config = dict(
    n_layer=12,
    d_expert=224,
    balance_bias=False,
    n_head=7,
    tie_embeddings=False,
)
Below are experts of layer 9 (counted from 0) of a mixture-of-experts language model. Rows are named router (the router's row for the expert), down (a neuron's output weights, with its number) and show model dimensions 336-447. Each number is 128 + 32 x the weight over its row's rms, rounded and kept within 0 to 255.
Before each expert's rows: a language model's description of what the expert responds to. This comes from a sample of Wikipedia text that the model never trained on.

# expert 20
Foreign name syllables
router [ 94  69 157 139 205 175  63 171 133 139  74 146 125 159 185 108 118 140 135 201  93  93 160 156 145 175 121  94 186 163 121 184 132 170 123 148 116 117 145 148  67 152 149 137  91 126 173 185 152 139 126  81 167 141 136 141  97 141 157  94 180 163 128  82 133 124 114 127 161 160 155 132 144 146 133  62 112 119  92 145 105 168 101 157 110 139 143 119  99 154 163 115 196 142 156 106  83 164 115 139 118  92 148  95 126 151  89 178 154 134 114 185]
down0 [126 108 112 169 152 132 105 123 148 103  50 112 137 111 114 156 140 128 127 206  53  95 139 142 144  77 134 129 132 146 149 198 122 155  85 114 130 160 105  69 103 173  94 174 110 108  82   9 111 151 143  74 183 135 114 128 167 127 145 106 156 162 127 122 121 105 149 182 182  58 133 156 134 170  93 157 149 142 156 107 158 101 174 120 137 155  76 180 108 121 138  87 137 123  65 167 111 129 161 106  55 112  97 124 122 128 122  97 143 135 119 162]
down1 [ 90 138 104 122 179 152 169 145 139 172  96 139 142 116  89 115 152 179  74  89 186 113  85 120 147  95 165 116 167 177 186 137 151 146 129 178 164 120 187  94 167  71  93 115 132 119 109 152 102 103 199  92  92 129 134  61 124 159  46 154 128 155 128 120 171 114 157  50 120  92 178 114 124 160 135 163 143 176 116 126 136 123 154  79 134 109 143 149 126 176  51 149 151  99  95 128 124  67 150 132  97 105 115 107 135 120 133 101  72 117 103 115]
down2 [149 133 137  87 112 144 130 194 104  85 159 124 139 119 157 133 106 164 154  87 161 226 101 144 104 124 137 139 148 135 154 136 162 159 148 134 144 146 142 118  97 116 128 120 107 150  85 174  93 149 137 141  91 130  93  87 150 163 116 122 104 108 137 177  52 141 157 145 151 110 167 142 126 135 158 133 154 142 102 107 122 107 174  94  97 203 102 106  97  80 126 112  64 125 109 255 107 129 106  84  91 123 130 175 146 111  89 137 105 134 140 135]
down3 [133 126 141 149 145  78 140 136 120 142  86  89  92 117 143 126 160 141 146  88 130  76 134 142 158 152 142  96  72 135 112 103  96 109 104  44 132 175 131 119  89 143 169 128  96 115  79 129 134 142 160  93 108 111 107 145 120 131  88 114 147 133 126 101 113 143 139 118 114  91 103 172 141 140 157 113 114 142 134 158 130 114 155 110 157 175 145 162 148  98 107 110 101 130 131  95  95 123 123 140 128 132  82 151 119  85 135 115  76  81 207 135]

# expert 28
Names after first names
router [124 110 180 141 129 133 103 160 135 119  68 135 136 159 159 178 146 113 175 173  74 148 135 160 134 139 150  88 164 108 133 158 127 171 138 182 126 135 160 155  74  92  91 214 103 128 124 119 200 149 131 133 138 129  87 118 117 132 140 164 154 124 114 125 163 135 127  81 147 110 134 101 115 195 169 113 186 100 100 172 162 165  85 121 130 139  72 136 117 168 164 104 161  79 101 107  95 195  77 187 109 119 105 164 110 149  84 131 143 139  66 135]
down0 [ 91 125 140 129 161 163 147 104 121 118 219 113 120 169 115  99 105 202 143   0 175 161 124  79 113 158  83 136 110 151 152  98 134  89 181 107 130 100 133 171  81 156 119  96 120 139 128 134 165 138 108 110 153 112 148  84 110 100 125 127 136 182 177 112 166 126 110 146 132 107 125 111 151 103  92 172 157 108 108 124  96 164 140 162 133 127 121  62 123  70 123 109 100  99 170 172  83  70 149 110 111 165 109 100 146 162 160 122 135 115 128 165]
down1 [122 113 108 127  93 108  82 164 135 156 165 115 108 110  21 118 164 152 114 141  91  89 173 175  80 103  96 129 192 140 119 153 108 165 147 177  48  73 146 171 184 111 169 170 136 136 152  68 199 105 105 108 150 137 120 143 151 179  84 113 137 144 143 149  84 140 171 202  86 161 168 164  96 128 156 101 167 158 166 161 108 131 123 135 119 106 122  98 133 163 141  95 167 155  78 125 205 100 126 145 174 142 161 116 165 163 109 103 169 150  52 119]
down2 [158 130 146 152  91 142 110 126  79 130 174 132 166 114  81 110 142 137 159 109 107 147  84 102 133 131 125 137 139  81  97 215 137 132 119 135 142  51 123 126 250 110 100 133 134 107 192 160 165 148 115 105 133 149 116 100 211 120 116 147 126 130  69 151  92 102 185 147 193 114 130 187 115 138 151 106 217 118 113 162  72  78 132 127  86 119 131 122 136 109 139 144 152  85 113 162  97 109  57 170  84 137 180 192 119 146 113 169 144 123 136 157]
down3 [184 195 170 120 146 158 117 129  97 117 122 148 134 143 127 142 118 116 120 151  96 159 115 144 140  53 153 152  84 106 189 156 124 154 108  79 156 124 199 124 129 131 132 138 128 108 153 156 137  79 191 145 133  67 150 149 100 116  82 179 120 128  57 113 161 112 131 119  85  84 138 120 143 105  93 146 194 177 121  97 176 109 148 120 122 123 140 146 115  87  84 146 187 150 119 110 153 100 202 132 133 101 165 116 134 126 103 108 168 144  82 135]

# expert 17
Years in dates
router [ 87 104 163 146 126 125  87 125 159 148  74 121 108 190 172  86 113 130 111 168 136 143 175 177  79 142 172 166 119 156 124 163 126 148 183 140 146  73 128 135  68 133 157 123 140 105 142 181 114 131  89 110 141 145 150  96 130 167 120 115 147 150 191 101 121 137 170 121 158 171 144 140 153 169 162  63 147  72 145 141 140 153  93 104 100 130  71  53  85 155  96 146 137 103 188 155  88 108 133 138 130 129 164 149 155 110  71 140  95 110 136 189]
down8 [137 140 125  94 103 165 123 117 191 108 191 113  92 120 176 140  91 142 137 173 141  53 114 151 120 146 173 132 113 127 168 131 106  68 173 109 140 160 124  69 107 106 137  94 102 148 157 176 135 147 175 169 170 155 186  99 121 136 206 158 101  58 161 114 123 151 151 172  99  90  71  70 116 122  63 149 153 142 110 115  94 114 174 125 149 178 120 158 138 131 124 155 160 158  46 110 149 142 146 111 159  67 104 138 150  99  70 125 106 175  90 161]
down9 [138 106 138 126 147 130 142 147 142 120  86 159  93  94 120 133  37 109 149 136 112 114 121 101 148 194 127 118 149  96 137 153  81  93 143 201 149 123 166  99 133 114 144 157 139 127 111 173 101 161 138 109  81 107 156 141 164 159 163 127  99 125 159 127 144 139 113 175  55  97 118 108 134 142 129 161  86 117 199  98  93 127 150 156 151 164  61 162 137 128 188  95  68 149 135 131 139 123 116 133 120 127 115  78 135 144 120  55 152 138  97 164]
down10 [163 118 136 104  96 117  95 174  94 111 140  43 168 149 124 143 120 135 107 183 135 115 144 107 107 195 183 178 106 109 112 114 127 120 195 126 145  99 139  88 143 153 117 109 116 177 159 100 123  96 148 166 134 122  99  82 143 112 138 101 156 126 121 147 206 107 155  90 120 161  97 137 191 190 107 147 128 144 152  95 126  40 123 125 144 140  71 108  98 136 128 115 166 122 131 113 167 154 138  82 130 122 173 131 111 132 150 207 125  76 157 130]
down11 [145 158 120  93 124 107 137 100 128  94  99 143 103 100 167 104  91 122 122 179 100 158 165 121 131 110  96 181 135 194 104 147 151 113 138  87 109 175 137 169  76  96 117 107 102 172 126 151 110 143 181 140  86 112 146 111  71 159 135 118 140  94 148  94  75  96 115 106  96 138 132 121  76 141 125  88 112  62 147  70  77 179 155 155 119 141 179 119 166 102 133 109 104 147 135 120 101 128 110 128 107 111 130 163 163 159  89 136 138 109  96 114]

# expert 2
Determiners and linking words
router [114  95 141 155 119 134  82 187 206 175 118 161 146 164 147 112 166 130 162 143 109 122 158 149  85 151 161 121 137 148  71 120  59 186 171 169 122 101 173 175 155 104 101 115 130 132 148 163 164 135 115  97 132 153 151 116 114 136 101 121 129 151 220 136 132 149 151 128 120 175 162  99 141 170 146  68 164 119 131 128 155 184  83 129 128 170  83  52 101 153 176 100 113 109 135 117 128 112 123 139 100  99 150 106 115 147 138 179 130 136  68 164]
down0 [114 147 100 140 142 152 124  63 125 172  62  96  74 148 133 148 155 141 126  86 120 100 139 163 167 113 158 125 123  66 135 174 154 132 133 174 101 107 108 133  79 113 167  97 156 112 140 171 150  91 135 201 152 118 103  72 120 152 114 106 126 202  97 120 163 107  84 139  75 146  71  98 115 167 113 106 109 116 118  79 138 138 160 152 118  91 164 174 118 125 151 111  54 174 135  92 124 145 149 115  91 183 128  57 124 135  96  35 136 110 191 133]
down1 [128 109  90 190 119 126 194  97 113 107 208 121 150 152  80  91 176 163 110  96 103  97  99 137 104 107 130  98 120 164  75 100 187 133 154 130 134  99  53  79  95  95 111 155 161 131 123 108 137  99 140 163  99 153 108 145 131 169  82 171 140 124 119 140 139 109 119 156 115 165 189 133 110 117 161 126 175 169 151 126 151 135 152 150 137 122 157 175 123  67  50 152  86 112  87 121 182 125 161 136  79 133 137 136 141 160  86 158 107 123 134  72]
down2 [ 98 191 162 150 116 174 125  90  83 106  24 126 120 148 147 120 147 124 119 128  92 138 108 107 153 133 152 126 127 162 145 104 159 139 118 127 119 119  97 128 161 150 115 124 166 142 136 136  89 161 112  94  81 132 158 132 113 137 138 145  78 142 122 113 144  94 128 148 150 157  91 138 148 102 108 118  98  90 110 121  96 139 172 135 150 117 161 136  79 114  91 123  77 153 133 105 121 255 144 149 135  62 153 108 135 131 138 216 149 178 141 147]
down3 [154 112 108 140  76 104 110  79 106  65 103 129  74 169 114 162 158  96 147 154  86  90 117  76 132 146 100 175 135 114 148 152 163 108 195 123  98 136 125 117  55 147 152 114  83  72  36 130 159 125 144 152  95 142 111 140 120 150 110 164  89  88 142 103 183 124 186 108  78 175 141 128 117 113 138 100  40 138  77  81 111 136 171 100 106  80 153 199 182  73 123 100 170 111 149 174  73 111 111 156 130 118 111 133  97 161  92 160 130 139 139 144]

# expert 19
Word-initial proper-noun pieces
router [ 83 117 181 177 165 172 140 129 163 158  38 152 138 121 146 117 149 128 142 186 131  85 184 151 149 119 150  95 149 200 137 122 127 191 145 143  76 114 144 148  87 144 130 173  82  96 126 195 146 173 126  92 159 162 112 134 132 143 130  92 180 129 128  30 114 142 147 114 131 185 119 110 184 198 158 124 147  90 113 145  96 118  81 165 144 176  81 122 126 126 167 105 160 119 139 106  62 109  99 179 121 108 151 108 106 166 101 149 160 155 143 179]
down0 [135 151 129 160 110  96 140 111 156  86 119 159 181 184  78 127 104 140 116 130 113  95 161 118 130  79 134  82  95 114 114  79  80 108 158 135 148 138 124 120 100  91 126 104  91 169 125 153 145  75 188  89 111  96  95 165  89 109  96 122 142  80  86  82 124 166 154 124 181 130 126  97  47  88  75 150 138  97 163 134 130 112  80 103 165 160  82 129 135 177 124 120 133  92  74 194 161 123  91 126 123 149 118 124  93 129 150 149 131 124 148  56]
down1 [129 175 119 108 165 165 170 117 184 143 169 134 166 142 116 118 124 154 179 156 184 161 160 144 171 124 123 121 191 147  99 114 110 150 135 166  99 221 122 110 158 140 160  87 145 224 105 131 127  97 138 129 114 140 123  97  96  94 108 116 173 154 116 123 146 121  91 137 110 121 124 125 138 129 119 126 113 107 146 134 146 100  96 169 111 122 112  95 137  81  93  88 120  63 142  90 178 127 112 108 160 128 133 144  92 200 144  97 146  94 170 122]
down2 [124 127 122 104 174 118 148  86 171 130 220 165 146 132 124 137  91 197 162 114 148 117 138 182 102 119 159 188 165 121  83 135 110  86 148 117 123 125 105 131 154 111 170 141 133 103 105 134 135 157  98 139 132 141 130 162 136 175 111 131 118 170 230 131 105  26  96  87 118 139 114 128 166 135 179  99 141 184  98 162 104 112 129 192 145 125 168  77 130 141 114 164 124 147 145 185 168 146 114 172 113 165 133 115 102 150 157 128 148 138 126 164]
down3 [168 117 116 211 113 169  79 141  66 123 134 128  42 155  88  83 143 121  65 121 125 197 141 102 110 144 117 149 119  62 183 129 153 171 164 159 169 179 165 146 108  74  85 157  97  41 180 138 172 106 128 150 104 140 111 171 149 145 101 141 108 129 154 122 141 140 135  95 127 171 115 176  79 129  95  97 159 142 102 175 151 122 167 104 153  85 122 118 189 126 166 132 151 155 120 161 145 154  82 121 122 163  93 104 121 162 124 197 136  96 149 167]

# expert 22
Infobox field labels
router [124  84 124 166 171 131  67 120 154 146 126 127 100 149 146 181 143  65 132 155 130 143  83 173 105 140 120 138 166 181  96 152 116 198 159 187 136  70  92 159  82 178 105 110 103 105 147 138 159 178  96 105 167 154 124  90  99 147 151  75 149 185 225  87 138 122 134 130  83 177 167  98 187 202 170 120 154 106 134 189 148 139 100 127 119 167 120  80  70 132 150 153 115 110 173 131  33 135 142 162 163 136 109 134 141 163  88 194 146 140 164 141]
down8 [ 94  66 138 118 139 127 211  73  73 140 175 119 129 107 135 136 168  96  71 120 106  84 130 131 120 129 136 129  59  75 155 157  80 167  89 154 156 101  67  89  88 130 106 107 153 131 153 165 153 137  87 104 138 103 165 106 123 150 132 132 138 171 139 158  52 167  98 124 124 184 140  56 131  95 154 131 146 101 150 197 105 103 157 128 100 122 153  97  77 135 139  95 125  90 133 125 142 139 106 203 170 130 110  94 106 145  88 182 108  90 181 143]
down9 [110 182 108 130  74 114 135 170 121 164 202 135 118 164  73 133 105  96 180 169 116 164 174 174 185 161 160 105  97 144 195  94 162 123 141  98 104 159 101 160 137  91 142 146 129 117 153 103 126 138 108 148  79 143  66 183 129 103 190 115  79 110 134 139 128 141 141 136 103 118 119 108 206 160 166  85 175 109 108 146 106 151 128 108 171 114 105  90 131 102 129 116 116 131 184 108 118 145 183 121 121 182 110 151 120  88 153 136 143 127 129 154]
down10 [125  87 103 105 115  92 105 104 139 176  89 140  63 132 178 179 100 137 175 108 133 118 133  98 129 170 157 155 127 102 103  92 177 122  93  80 125 101 117  56  71  94 132 139 104  93 140 166 113 121 135  97 137 182 104  91 147 139 141 159 108  37 174 174 141  68 130 118  85 183 107 140  89 148 133 151 117 158 111 125 128 104 167 206  84 157 163 142 176 102 221  58 135  91 133 114 123 160 128 152 106 125 146 120 134 117 137 108 139 168 102 176]
down11 [ 77 115  88 144 109 106  78 126  81  96 143  96 125 130 149  95 125 142 127 120 130 142  92 130 108  73 163 137 112 152  96 111 154 156 157 154 162 199 152 154 175 125 128 155 131 147 122 164 153 176  95 119 167 141 109 135 142 109 222 123 154 131 129 138  94 138 183 110 128 112 174  93 150 191 118 159 164  90 150 108 128 177 135 134  68 160 149 143 170 140  65 122 138 114  76 124 131 108  59 141 140 116  88 117 131 166  84  81  54 114 141  86]

# expert 5
Nouns after articles
router [ 72 102 165 144 176 134 127 127 175 176  98 171 127 146 150 126 169 102 137 133  69 117 123 138 128 168 138 111 167  96 113 151  72 124 159 124  97  84 163 139  86  90 144 146 132 109 151 162 144 143 121  93 171  84 158  89 131 148 137  72 154 152 243  66 196 133 195  99 146 172 110 136 182 169 158 129 118 113 123 131 123 148 117 159 127 137 136 100  69 136 148  84 142 125 175 132  98 130 110 124 124 108 131 120  75 173  88 136 143  93 104 150]
down0 [162 127  84 116 115 150 133 166 146 142  93 117 137 182 182 161 170 149  71 110 120 136 191 188 188 150 154 145 142 148  65  91 150 124 117 118 128 155 148 101  85 102 104 130  50 120 143  90 147 141 199  91 125 147 137 108  96 174  65 154  94 170 159  97 162 142 117 118  98  90  63  91 131 116  92  91 172 157  95 125 151 172 103 161  77 131 112 134  57 135 152 174 160  87  92 144 121 130 105 100 148  91 170  83 156 108 111 149 130 155 154 138]
down1 [ 97 125  68 133  86 183 153 108 166 131  96  91 153 168 185 172 141 166 172 126 125 175 145 134 121 110 106 145 137 102 191 154 110 134 125 125 151 153  72 104 115 163 109 163 103 146 186 108 100 106 141 103 132 146 113  92 116 158  55 170  84 129 120 154  90 138  98  97 129 121  91 170 144  96 119  93 141 163 170 135 144 208 106 103 102  92 183  82  99  70  72 161 119 153 128  98  89 162 173  81 128  94 118  56 109 126 197  96 139  99 113 130]
down2 [147 124 158 112  66 195 161 132 174  72 147 130 119 145 127 105 138 140 102 133 134 149  87 122 123 109 117 111  94 167 108  77  87  68 179  86 134 162 123  94  84 100  90 109  61 147 138 131 108  87 121 112 114 142  93 105 116  72  56 136 130 108 139 155 194 147 130 151 136 184 132 127 120 146 116 125 148 127 107 121  99 170 193  87 185 142  90 120  91  89  89 101 182  78 171 166 148 126 119 146  90 171 114 156 129 218 105 158 147 162 114  94]
down3 [149 189 110 161  99  97 149  62 121 139 131 126 176 159 117 157 134 106 103 163 146 124  64 141 118 108 152 107  94 128  89 125 134  59  71 119 164 143 114 170 142 112 156 148  55 103 136 132 113 135  76 192 126  80 137 154  89  70 103  73 147 102  76 140  88  73 152  93 105 131  94 109 142 211 137 162 143 118 126 171 127 146 179 102 119 160 187 147 182 107 135  91 161 151 149 164 135  94 127 100 183  85 132 138 157 145 169 165 155 115 170 133]

# expert 12
Institution and category nouns
router [ 91  95 159 178 151 127 105 149 161 134 100 116 167 182 166 108 125 131 126 139 104 116 118 112 136 160 133 122 147 113  98 146 141 150 172 115  96 123 179 135  95  77 168 177 125 103 152 198 153 177 104 126 158 102 118 103  92 156 115  76 163 128 248  84 181 122 141 107 171 155 157 151 145 205 159 119 168 100 108 143 127 146 108 126  92 137 102  95 110 120 168  35 161 113 201 135  91 191 106 125 128 142 163 124 115 160  97 124 148  94 154 133]
down0 [148  80 146 155  98 155 180 113 114 110 132 113  85 156 112 112 117 151 130 120  45 140 173 168 124 176  97 138  87 214 115  91 135  73  80 119 155 119 154 144 108 147 143 121  92 166 158 161 137 132 139 136 159 127 139 174 156 118 117  86 102 142 135 135 113 117 103  91 152  92  99 125  94 207 151 129 112 152 147 135 165 133 165 159 101 193 136  80 149 136 143 135 137 192 116  95 127 146 136 123 148  60 219 208 131 161 137 137 161 103  59 100]
down1 [111  21  97  83 118 103 147 203 113 117 109 127  65 123 104 111 194 128 154 162  95 101 129 128  60 183 154 114 172 149 156  77 106 115 116 107 117  94 139 178 125 124  70  92 130 160 143 148 198 148 213 119 171 108 113 122 134 211 132 142 103 133 187 110 123 114 132 133 118 106 172 133 110 182 120  78 143 130 133 109 189 158 118 135 160 119  88 113 112 190 114 196 124 184 163 133  89 100 138 114 102 125 152 134 133  55 146 223 107 138 135 101]
down2 [108 100  91 144 178 117  75 141 109 127  62 171 138 121  99 125 145  93 215  81 141 137 125 129 121 194 154 155 137 125 124 160 105  80 111 128 120 184 207  97 171 159 131 101 126  84 139 146 174 196 161 179 176 163 114 129  97  94 153 104 118 122  52  66  69 157 138 166 123 106  68 101 134 140 147 151 129 140  90 143 138 100 137  75 131 138  91 118 101  59  82 180 106 189 123 170 115  78 128 146 129 111 111 133  90 137 103 140 166 139  89 140]
down3 [111 177 125  75 138  90 161 130 141  11  23  95 110 129 144  83 180 120 156 188 119 103 173 131 168 140  87 129 122 107 131 150 153 128 197 152 127 131 116 191 116 135 118 137 109 136 124 149 138 133 148 127 154 124 127 110 153 180 132 103 130 126 138  80  89 117 145 157 158 139 138 137  92 168 147 103 100 110 141 139 156 128 128  95 165 127  69 119 132  63 124 121 125 111 143 138  93 173  97  82 122 129 148  65 127  83 152 143 189 137 159  87]

# expert 1
Units, codes and numerals
router [ 83  80 177 127 173 129 132 178 123 134  52 138  90 150 181 149 181  96 170 176 121 128  98 133 112 104 102 148 139 220  87 146  69 177 154 133  89  79 138 175  52 166 115 162 113  77 126 135 132 144 116  84 153  94  96 132 135 174 151  89 188 155 132 103 136 122 155 164 120 107 150 132 107 129 140  83 109  78 116 129 139 166 101 182 141 149 100 105  80 113 149 146  89 126 173 133  73 127  58 169 137 119 166 105 170 110  91 150 149 178 105 177]
down0 [129  82 175 120 104 137  91 148  91 116  97 195 127 102 143 133  68 101  52  90 164 168  59 145  85 158 115 139 135 126 111 127 127  72 115 124 168 152 127 157 160 141 160 126 123 139 129 163 175 164 116 112  73 131 133 170 163 134 126  84 214 158 106  91 107  79 136 158 170 163 101 101 174 136 136 171  94  87 122 125  93 139 165 141 138  96 183 120 139 168 203 102 143 199 135 127 103 121 147  97  72 145 101 161  73 143 139 151  73  95 153 112]
down1 [141 171  89 138 196 148 160  99 167 109 159 151 114 127 115 137 149  75 186 102 101 125 131 148 112  65  74 160 111 160 114 103 153 132 134  92 136 120  84 146  60 126 118 107 101 161 110 122 173 133  87  84 132  79 121  87  98 143 103 132 191 126 118 133 122 178 123 132 124  65 175 151 135 148 129 130 142  96 172 161  86  62 110 203 125 118  97 134 159 142  87 142 147  61 111 171  92 151 136 112 124 111 187 113 101 166 133  88 155 160 117 102]
down2 [ 73 126  73 108 117 135  80  98 147 175 118 182 133 142  97 171 117  91 143 114 156  86 124  94 138 152 124 129 118 130 101 174 156 115 159 119 121 164 126 139  87  74 100 102  56 116 149 118 174 152 145 124 153 147 183  72 126 152 155 122 142 159 160  89  97  94 161 179 125 120 129  89 130 136 129 149 144 116 122 122  88 114  44 117  90  89  85 133 105  52  87 164 118 125 122 162  85  60 162 117  80 149  97 135 111 105 105 172 178 169  98  78]
down3 [156 121 133 159  81 148 143 159 157 185 110 150 129 141 165 127 187 132 140 139  90 112 104 140  99 178 137  78 134 143 211 162 118 158 121 127  87 139 107 124 100 192  32 111 106 125 146 100 102 105  67 168 112  92 122  98 133 123 131 130 137  82 149 150 103 138 200 113 115 154 177  95 152 133 183 145 117 129  92 144 152 131 137 195 163 132 135 181 160 134 178 115 133 102  84 110  76 122 144 146 114 125 136 125 154 119 163 173 102 101  67 136]

# expert 16
Given names in lists
router [ 51  64 164 162 198 157 130 128 173 156 100 125  76 134 149 153 144 119 157 142 120 159 137 155  44 120 157 131 171 100  93 188 130 129 154 192  93 121 137 155 121 116 124 132 109 127 172 138 163 140 112  44 182 138 123 102 109 205 134 150 103 154 156 107 138 119 148 106 135 136 157 136 118 195 159 100 180 124  93 165 145 161  71 163 121 187 118 115  99 192 131 177 153  75 138 136 129 152  98 125 140  96 156 144 128 135  86 142 162 174 129 106]
down0 [ 67 151 162 136 104 143 123 135  83 143 149 149  66 126 203 193 135  79 107 178 194 140  75 128 154 125 165 193 111 187 125 147 142  77 160 132 139 163 112 104  98  89 152 104  60 138 129 143 123 180 115  86 117 151 149 151 110  98 125 169  84  86 123 136  78 118 162 111 206 146  85 158  96 133 140 113 145 125 135 163  58 144 182 130 149 144 111 191 120  96 117 142 146 116  95 111 124  57 144  98 113 143 142  97 108 170  96 100  92 112 129 115]
down1 [130 125 132 138 105 103  86 107 133 120 174 132 174 135 123 117 149 134 149 100  85 189 103 124  64 136 128 148  84 167  52  95 158 160 101 110 134 132 115 161 123 110 103 102 118 134 160 198 109 144 103  90 152 121 121 173 116 134 127  84  77 108 255 141 106  43  97 120 225 144 157 143 161 124 169 107  64  83 105 134  94 153 114 121 104 159 116 128 124 128  97 109 109 181 125 162 140 128 142  86 168 126 169 123 160  91 183 115 140 122 146 175]
down2 [164 172 181 173 161 166 140 122 158 120 185 102 173 126 143 149  76 136 170 137 109 106 171 109 102 118 142 160 149 105 134 113 184 181 165 141 188 134  64 123 161  99  61  97 157 172  75 111 138  96 137  98 192 137 126 112 229 106  99 167 128 103  71  96 156 107 108 115 175 138  96  70 163 181 108 147 110 173 115 188 102 150 161  95 155 110 162 165 157 151 136 134  97  76 158 120 146  94 160  84 120 144 114  99  57  59 101 156 112  93  92  34]
down3 [133 205 185 186 117 164  68 137 156 146 116 166 153 144 160 133 150 175  88 107 155 124 134  96 137  82 119 134 146 177 172 109  91 118 143 107 120 133 107 118  63 143 122 123  87 151  85 109 139 151 103 117 156 143 127  98 109  97 189  49 129 185 148 161 172  92 156 146 167 115 128 177 201 138 124 130 104 119 156 118 157 156 134 181 147 114 117  99 162 103 133  94 164 116 132 139 108 111  76 136 109 163 142 124 104  91 159 195 135 136 110 108]

# expert 7
Articles and open brackets
router [109  83 152 163 181 128 120 175 152 160  50 152 110 186 168 100 143 112 126 152 113 151 139 186  69 110 166 105 119 140 102 151  96 145 154 183 141  88 189 172 127  86 119 174  99 107 145 148 172 125 134 125 179 127 148  88  95 146 124  91 183 140 255  79 117 157 140 103 121 138 179 119 167 156 171  89  97  74 133  98 141 172  89 157 145 138  62  76 138 146 134 140 129 114 143 111 104 136  75  99  82  93 126 136 129 153 100 150 120 134  74 128]
down0 [ 68 142  50 108 167 171 116 126 183  88 171 102 124 118 142 111 139 175 150  77 104 173 111  91 144 136 140 137 119 182 111 175 116 127  85 134 116 101 144  70 192 121 113 120 129 108 107 194  95 149 138 144 112 118 148 169 102  89 130 152 123 101 149 164 123  92 167 171 134  98 147 131 145 146 118 144 173  63 153  94 104  72 151 132 106 139 105 111 156 171 155 112 102 139  58  93 115 139 160 125  78 133 108  86 138 118 170 153  88 141 111 110]
down1 [131 119  94 126 121 196 132 102 150 134 115 136 178 150 165  62  68 142 179 131 110 102  89  67 171 128 128 128 129 144 160 158 107 127 107 150 107 181 192 138 136 105 125 121 145 110 128  94 113 178 115 106 159 133 142 149 132  81 100 224 162 141 124 130 124 168 138 102 198 123  85 131 142 100 116 127 111 121 147 159 162 113 116 157 140 129 141 163 160  99 114 168  70 166 182 154 128 179 112 126 104 140 130 180 102 136  57  97  76  60 156 122]
down2 [109 142 113 112 108 120 128 135  87 144  87 173 189 153 153 120 144 141 123 114 149 115 117  97 121 123 121  88 156 115 120 155 146 114 167  97 171 153 124 144 139  70  83 153 142 186 153 151 141 144 108  68  71 189  97 193 134 119 144 166 178 144 208 116  89 109  91 100 146  82 131 133 225 165 121 109 151 156 145 106 128 111 149 179 114 145 146 131 104 144 143 151 162 111  84 103 125 103 149 140  92 144  73  75 130 160 127  51 129 129 209 122]
down3 [134 144 180 131  98 110 106 133  93  74 127 102 148 115 110 133 123 142 118 133 108  75 157 117 180 188 147  93  93 143 115 165 127 146 145 133 124  81 166  89 180 126 153 134 152 138 150 103  98 119 144 123 114 186 127 142 104 170 139 122 213 147 146  71 154 123 122 173  58  82 176 100 143  86 134  96 105 146 108 106 106 111 114 108 166 111 152 140 104  98 155 130  98 118 178 157 165 111 162 136 163  17 104 123 150 202 166 142 119 162 189 150]

# expert 30
Starts of quoted titles
router [135  98 143 157 144 150 141 141 114 137  86 190 131 122 169 172 126 133 158 157  86 113 125 142 107 152 126  92 160 130  64 168  89 134 167 172  92 126 106 178  48 162 163 199 123 118 135 193 162 175 120 130 142 126 125 126  76 111 103 112 159 178 172  89 123 119 138 118 119 147 147  88 139 149 198  95 131  67 109 188 123 149  83 129 161 187  79 124 112 153 153  98  80 115 151 141  95 150  93 145 120 111 128 151 101 168 103 128 118 123 128 132]
down0 [143  76 148 221  64 139 122 106 139 101 169 113  41 124 196 112 123  41 142 197  75 144 207  97  87 119 136 119 158 118 151 107 143  94  86 161 106 151 130  84  86 136 108 187 156 105 126 200 108 138 119  86  94 172 139  75 145 160 140  75  96 121 123  92  99 142 167 141 135 172  94 119 119 154 131 151 147 131  97 181 151 131  97 136 165 115 120 135 144 138 167 120 106 111 135  69 149 167 164  88  95 145 141 119 140 147 125 132  67  86  43 111]
down1 [120  95 142  60 189 152  95 113  81 154  77 118  32 102 121 129 196 104 140 146 110  88 142 147 126 182 177 129 114 127 154 169 170 155 182 131 107 166 107 134  61  98 109 151  98 170 111 139 125 103 115 154  77 119 149 135 123 184 154 117  85 108  94 143  89 143  68 140 125 137  71 120  99  73  66  85 161 134 137 100 147  97  98 109 110 144 143 127 245 141 110 124 138 127 190  97 158 113 117  95 110 129 120 130 140 146  98 100 105 134  73 166]
down2 [ 73 115 205 158 144 125  84 127 106 121 127  84 128  92 111 111 139 113 137 147 159 102 158 121 113  44 152 122 126  86  84 115  85 110 131 143 154 138 124  86  76  92 197 128 123 133 158 142  83 129  93  91 107 117 187 117 148 132 112  94 109  99 105 114 121  55  76 110 172 136 136  62  64 152 143 146 140 128 122  81 142 130 169  91 137 186 131 129 136  72 136  72  96 149  99 113 165 121 127 149 132  50 154 101 134 130 142 139 126 102 180 104]
down3 [146 104 105 136 168  76  79 194 126 128 108 140 132  96 108  65 191 116  71 111 128 122  80 139 136  86  99  64  99 163  46 115 144  61 160 166 140  11 145 222 135  95 147 139 132 150 179 160 110 118  74 144  83  88 123 144 122 122 161 136 156 152  88 102 114 132 101 132  82 133 142 129 154 154 127 116 217 111 135 185 127 118 101  98  70 143  75 162 145 170  98 144 181 169  96 101 156 124 148 165 156  96  87 107 158 109 171  83 123 122 121 106]